From a checkpoint of a small mixture-of-experts model trained on Wikipedia: 158M parameters.
Below are experts of layer 4 (counted from 0) of a mixture-of-experts language model. Rows are named router (the router's row for the expert), down (a neuron's output weights, with its number) and show model dimensions 0-255. Each number is 50 + 10 x the weight over its row's rms, rounded and kept within 0 to 99.
After each expert's rows: a language model's description of what the expert responds to. This comes from a sample of Wikipedia text that the model never trained on.

# expert 6
router:56 36 46 50 63 58 42 37 59 49 60 38 60 39 37 67 64 31 69 45 47 55 64 59 45 33 41 48 66 32 62 50 44 50 53 70 45 47 61 67 47 41 42 52 34 64 48 50 44 52 55 71 59 63 44 58 50 40 42 38 47 57 61 43 60 30 56 59 45 54 64 50 38 58 60 51 60 36 56 43 39 60 48 44 47 43 33 49 41 43 60 49 52 58 41 32 55 54 65 42 55 39 47 41 46 44 58 49 43 54 36 59 66 66 54 56 51 84 59 52 38 42 48 51 39 62 34 44 39 66 53 39 61 33 66 68 57 44 57 43 54 44 50 51 36 46 39 53 41 53 61 53 40 50 53 53 45 36 47 54 54 53 49 43 60 47 51 30 56 42 50 41 48 40 47 44 65 49 58 48 38 67 69 64 37 56 50 60 39 42 35 46 46 38 39 33 64 66 42 69 60 57 55 45 55 52 34 44 42 59 49 61 45 45 57 63 33 54 37 58 60 57 56 54 57 36 52 60 76 39 47 37 45 44 54 28 47 50 50 33 46 58 50 56 54 42 61 64 36 41 53 40 49 42 57 66
down0:53 44 34 63 53 35 64 51 64 28 54 39 67 44 49 42 40 57 51 31 44 52 43 65 45 66 43 73 42 54 45 67 50 54 25 30 52 60 57 63 50 47 54 40 44 28 53 41 42 59 46 49 67 39 53 54 59 42 50 46 55 57 39 60 51 38 35 68 51 62 62 45 42 46 50 63 41 60 41 56 49 48 63 59 51 44 46 45 36 57 48 54 42 56 54 41 56 56 62 57 55 40 57 40 54 47 51 52 56 40 52 49 48 42 52 45 64 60 56 46 56 44 44 47 57 44 46 58 29 42 52 46 61 29 57 52 52 70 46 33 57 47 56 40 37 64 53 44 45 46 69 53 45 42 49 55 44 49 42 41 34 38 64 55 46 54 42 47 60 48 48 48 45 56 57 30 53 60 72 66 49 40 37 40 59 44 58 51 61 66 22 42 39 43 44 45 65 51 52 58 62 38 75 58 52 31 46 54 43 34 44 36 54 30 32 49 43 39 66 50 56 60 48 67 33 43 60 67 48 41 69 62 39 38 56 42 34 59 38 48 50 35 32 35 51 46 52 62 45 53 51 56 54 53 54 54
It responds to: Mid-word stems before suffixes. Inner pieces of long Latinate words just before endings like -ation or -ed, such as appro-b-ation, Exc-av-ations, Leg-isl-ation, dest.

# expert 14
router:59 34 42 46 58 58 47 45 51 51 50 41 58 47 53 46 67 42 61 44 25 65 67 63 41 39 37 43 57 43 58 53 66 58 51 64 36 56 63 49 39 45 49 53 43 60 65 73 48 58 60 66 66 67 63 65 60 42 57 32 52 54 66 47 69 36 56 54 47 61 70 63 36 51 52 54 66 51 64 41 47 43 62 47 45 44 49 41 29 57 60 49 67 55 59 47 46 59 68 44 56 49 45 45 47 49 53 45 37 53 36 63 56 50 47 61 39 63 54 32 44 37 46 58 42 51 43 43 51 62 68 46 60 46 69 60 49 43 52 40 53 64 62 51 40 44 37 46 45 65 56 51 47 39 53 60 38 34 48 48 52 49 64 49 66 45 63 37 52 36 42 43 51 59 36 47 60 62 59 35 43 57 55 64 29 45 40 53 42 41 51 31 64 45 34 36 49 51 44 50 59 52 65 43 67 36 36 42 45 47 61 55 37 39 60 76 42 48 47 53 58 38 58 59 51 40 59 55 58 38 40 42 58 62 68 37 53 45 48 40 70 58 55 63 56 37 67 54 49 53 54 36 40 54 53 52
down0:28 59 47 48 55 83 51 50 56 50 54 58 53 41 63 50 75 45 47 54 68 46 46 54 56 48 55 49 44 50 57 59 40 46 70 58 60 44 42 53 32 51 61 45 50 37 42 41 53 46 61 59 37 65 50 26 49 60 35 43 75 46 61 45 48 34 51 57 51 53 60 54 55 52 49 42 35 62 50 54 70 51 53 46 42 50 48 39 47 71 54 68 55 37 45 62 51 29 49 64 63 43 38 39 52 64 42 43 49 50 53 43 48 78 43 33 62 52 39 53 58 43 56 46 62 41 32 48 31 50 57 65 53 28 51 49 36 66 49 42 55 51 45 58 54 37 45 32 59 68 46 49 44 42 39 60 42 46 55 53 48 49 59 50 46 48 35 47 65 53 52 20 49 38 47 57 45 56 51 54 31 40 53 52 33 51 56 55 53 51 48 47 67 54 44 55 43 46 63 45 37 49 30 73 47 39 61 42 47 26 47 53 51 48 59 45 47 67 56 47 24 55 46 54 50 61 71 66 45 57 60 27 45 46 58 61 56 42 56 56 53 58 59 41 46 51 53 40 48 60 54 43 49 51 49 53
It responds to: Punctuation closing titles. Punctuation ending or splitting titles and names, such as subtitle colons (Law & Order:), closing quotes and parentheses, exclamation marks, table pipes.

# expert 11
router:66 50 52 55 37 54 46 50 43 48 66 46 53 49 54 54 61 47 58 44 32 62 50 50 33 46 46 36 52 40 49 37 66 58 59 74 49 37 54 51 35 38 53 60 42 51 58 64 42 59 50 59 53 53 62 51 57 43 55 47 51 67 54 40 71 43 64 66 46 62 61 54 48 71 51 51 58 51 56 45 39 51 64 41 54 42 35 51 44 53 66 46 58 59 41 47 47 57 57 50 54 57 54 39 32 38 38 39 35 41 52 59 67 61 63 64 46 53 65 51 44 42 51 61 45 55 45 40 28 54 43 45 58 39 51 73 60 52 62 45 55 53 50 61 35 40 44 50 50 54 58 55 44 40 60 62 41 41 49 57 54 63 63 56 59 51 58 47 56 48 53 37 46 52 42 39 66 50 57 39 30 62 75 64 37 56 46 68 45 43 49 44 67 36 51 62 57 67 40 60 56 69 56 40 60 41 49 43 52 34 55 43 30 31 59 58 54 44 30 60 57 54 49 59 61 40 60 65 82 37 54 44 66 64 50 51 59 36 62 33 56 58 66 51 46 38 46 51 45 43 58 42 47 70 61 66
down0:65 42 35 34 45 50 68 48 52 57 39 61 47 52 57 56 42 61 46 43 65 44 47 42 52 38 61 59 58 40 50 61 45 46 54 54 60 55 57 62 54 37 54 29 71 70 42 45 50 34 52 47 43 53 65 43 34 45 58 44 70 65 50 56 59 51 43 42 50 49 37 44 58 44 52 60 43 51 58 43 47 41 44 42 45 58 42 61 62 54 51 56 37 36 61 38 60 63 39 49 40 41 40 59 50 52 48 64 40 60 54 58 39 61 61 60 38 43 44 51 56 41 66 53 55 32 56 50 42 55 34 46 53 54 53 51 34 58 50 75 57 60 38 46 71 33 38 55 62 54 51 54 51 43 44 37 53 48 43 38 62 39 48 42 53 38 73 53 51 66 51 54 42 50 63 53 50 48 54 29 48 57 65 45 67 67 51 72 58 29 67 64 48 56 68 46 57 49 58 50 56 57 52 74 58 47 40 30 41 54 67 45 34 37 49 34 44 49 50 39 46 58 55 32 68 46 43 68 46 57 22 39 42 59 38 44 56 41 49 53 34 42 36 40 45 45 41 52 60 47 60 57 59 58 57 38
It responds to: Mid-word name pieces. Word pieces inside proper names, often the second piece after a capital letter, as in Nic-ar-agua, Q-ur-an, United States, San.

# expert 35
router:60 32 52 59 51 48 45 52 51 47 52 37 59 46 52 55 67 51 63 33 40 56 65 48 41 37 39 41 60 32 55 41 66 53 57 67 49 39 55 49 36 41 49 49 26 46 48 66 47 70 36 52 59 60 61 56 58 44 59 47 54 60 54 50 60 57 51 66 39 56 57 45 45 54 61 57 67 47 61 27 43 53 60 41 50 46 30 40 44 54 51 51 57 55 43 52 57 65 42 42 64 58 50 47 26 42 62 38 41 45 50 56 62 63 63 59 50 65 52 51 57 50 48 57 32 57 46 54 38 44 54 27 65 49 63 54 58 40 62 41 62 51 51 44 42 43 47 46 47 57 49 62 23 53 60 60 52 42 50 60 43 48 55 47 54 51 49 45 61 51 40 44 49 50 42 33 54 41 69 34 37 59 47 57 39 42 32 59 52 22 52 40 50 48 49 48 56 63 49 53 54 74 59 44 68 46 49 36 51 45 59 47 42 34 57 54 45 57 23 76 56 47 60 60 61 36 54 55 77 26 39 27 56 62 61 48 50 39 60 44 51 56 57 52 51 45 49 67 42 65 56 48 45 59 53 56
down0:49 51 47 44 54 56 51 32 41 48 51 59 40 60 50 65 61 55 53 40 51 47 52 59 42 46 62 55 41 76 41 54 67 55 72 45 47 53 51 47 59 41 53 56 60 50 54 57 55 66 58 63 56 53 38 43 45 52 37 43 46 45 55 60 42 58 35 60 43 57 63 62 69 43 63 49 53 36 46 37 60 51 50 31 37 38 37 58 53 55 43 63 37 57 58 39 60 46 47 26 47 45 54 59 41 68 62 51 59 64 47 63 54 68 34 56 49 44 34 67 46 48 60 37 54 55 61 64 54 56 53 47 39 27 34 58 53 27 61 37 44 44 61 63 23 39 59 54 59 57 53 44 47 45 41 37 55 59 34 56 53 57 34 44 53 56 31 61 43 50 59 52 45 43 41 44 55 56 59 44 55 61 46 38 47 38 57 53 52 59 34 34 38 37 46 35 57 42 54 61 24 56 39 55 54 50 61 50 61 54 54 64 69 57 53 60 49 57 61 49 59 58 59 66 25 55 44 34 48 58 48 35 33 57 68 43 62 56 52 46 56 45 68 50 34 39 46 43 50 47 55 76 42 40 47 52
It responds to: Surname inner pieces. Inner and ending pieces of rare surnames and foreign words, such as Gr-as-u, Di-enn-aryati, and pieces of taxon names in species entries.

# expert 55
router:55 42 49 55 48 66 37 44 57 43 60 36 59 44 46 50 53 46 57 38 47 58 62 66 50 44 49 42 68 38 50 40 66 62 54 66 33 54 55 60 43 45 54 53 43 54 61 80 49 64 56 50 56 57 62 63 51 47 52 46 53 60 68 50 53 28 51 68 46 54 60 49 48 54 52 55 55 39 58 49 44 46 64 38 45 47 43 50 39 55 63 30 73 56 47 47 49 59 57 51 55 41 63 46 46 34 49 43 44 36 51 61 53 57 59 65 39 67 60 54 44 41 46 61 48 60 37 32 46 54 59 38 62 33 68 50 47 41 65 47 66 68 62 47 47 34 32 52 40 57 53 63 38 49 58 58 45 47 41 58 55 54 62 65 56 56 61 43 67 36 47 42 57 39 31 33 65 52 53 40 50 70 73 48 41 47 32 66 51 48 43 49 63 40 41 29 60 57 36 56 50 53 58 46 63 42 33 43 37 45 61 53 49 48 40 61 35 50 33 58 51 56 44 67 57 38 60 58 53 36 49 48 63 64 55 46 65 41 56 42 61 55 63 72 60 41 59 55 42 39 62 37 41 55 51 54
down0:49 51 31 42 56 52 52 48 51 59 49 52 53 39 45 32 36 36 55 40 59 37 57 57 63 51 28 52 57 46 47 53 44 55 68 57 61 53 50 37 45 59 46 58 38 51 34 46 45 62 47 44 56 34 49 64 56 60 58 73 51 34 52 62 56 61 34 40 51 34 35 47 58 61 37 72 57 31 60 51 58 57 45 42 43 42 40 44 60 41 43 39 40 60 43 55 42 47 45 49 48 39 60 46 41 33 67 60 42 52 52 41 69 41 57 60 60 76 61 70 56 46 31 43 48 39 48 43 42 72 36 39 52 69 62 40 36 56 46 45 48 64 70 37 62 47 44 34 48 62 56 46 25 35 48 41 57 48 50 52 49 58 53 57 30 52 53 57 58 55 59 45 42 48 42 42 52 62 53 37 56 64 37 41 44 47 54 35 51 34 59 47 58 49 40 56 24 29 56 49 44 48 48 60 47 63 56 48 45 47 47 53 59 48 46 41 43 60 56 51 58 50 32 37 61 37 45 39 43 41 47 62 74 56 52 51 58 39 62 44 77 61 66 48 62 46 41 45 58 52 47 57 45 55 40 47
It responds to: Connectors before values. Colons in infobox fields, "of" after titles or roles, and list-introducing words like including, such as, notably, e.g. "vice-mayor of", "Residence:".

# expert 45
router:59 43 55 48 40 47 37 34 62 44 56 51 65 51 40 60 47 42 56 33 42 61 63 63 51 39 45 41 63 53 53 42 55 54 53 72 51 60 50 59 33 45 55 48 41 60 62 56 60 66 47 65 67 54 55 64 60 38 41 50 54 59 60 47 58 48 57 68 28 59 55 53 43 55 67 70 50 49 51 42 32 43 55 40 47 37 41 41 41 57 51 38 61 58 53 47 55 53 58 46 66 49 40 48 40 40 52 39 44 53 42 58 52 64 67 55 58 53 58 42 47 35 39 53 48 55 39 26 39 54 57 29 59 37 63 71 67 49 59 42 58 56 63 53 43 46 39 57 40 49 62 61 43 47 61 59 41 28 52 49 60 60 53 56 60 54 54 39 60 37 54 44 61 45 46 47 60 53 62 31 37 55 58 79 49 45 41 66 35 33 33 49 64 39 33 45 51 58 38 55 45 58 75 45 67 46 40 43 35 43 61 62 36 56 53 51 31 58 41 54 49 50 49 60 68 38 63 57 59 42 53 43 66 57 48 50 56 43 51 34 69 60 58 69 55 48 51 48 36 41 59 44 40 58 49 54
down0:58 62 47 55 61 39 28 50 46 51 50 43 61 49 47 59 54 43 43 60 23 55 67 46 58 57 69 51 48 58 54 50 54 55 63 56 48 61 55 56 32 41 49 47 46 49 65 40 47 32 39 38 40 42 43 50 54 56 49 49 41 64 35 52 57 45 29 62 46 48 47 54 50 40 55 60 55 47 79 66 50 43 46 29 56 47 31 49 55 49 47 54 50 46 72 38 52 70 53 55 31 57 50 72 47 46 54 50 38 53 72 50 52 43 60 41 59 39 54 51 62 53 44 56 68 38 57 40 72 56 63 56 40 41 42 36 59 53 69 53 34 45 66 70 54 46 59 63 40 36 41 52 67 51 56 48 42 52 41 44 56 68 65 62 67 54 46 49 49 53 57 51 75 55 36 67 57 54 55 47 49 76 58 60 56 47 51 36 40 60 62 47 55 57 65 40 43 46 40 38 51 58 74 60 46 61 49 51 58 64 48 51 44 47 50 48 45 42 47 37 37 57 54 73 52 62 62 37 63 61 49 65 47 48 55 51 47 61 62 41 59 44 49 43 59 66 57 52 51 59 61 61 37 55 49 60
It responds to: Prepositions after nouns/verbs. Prepositions linking a preceding noun or verb to a following phrase, chiefly of, with, by, over, after, during, despite.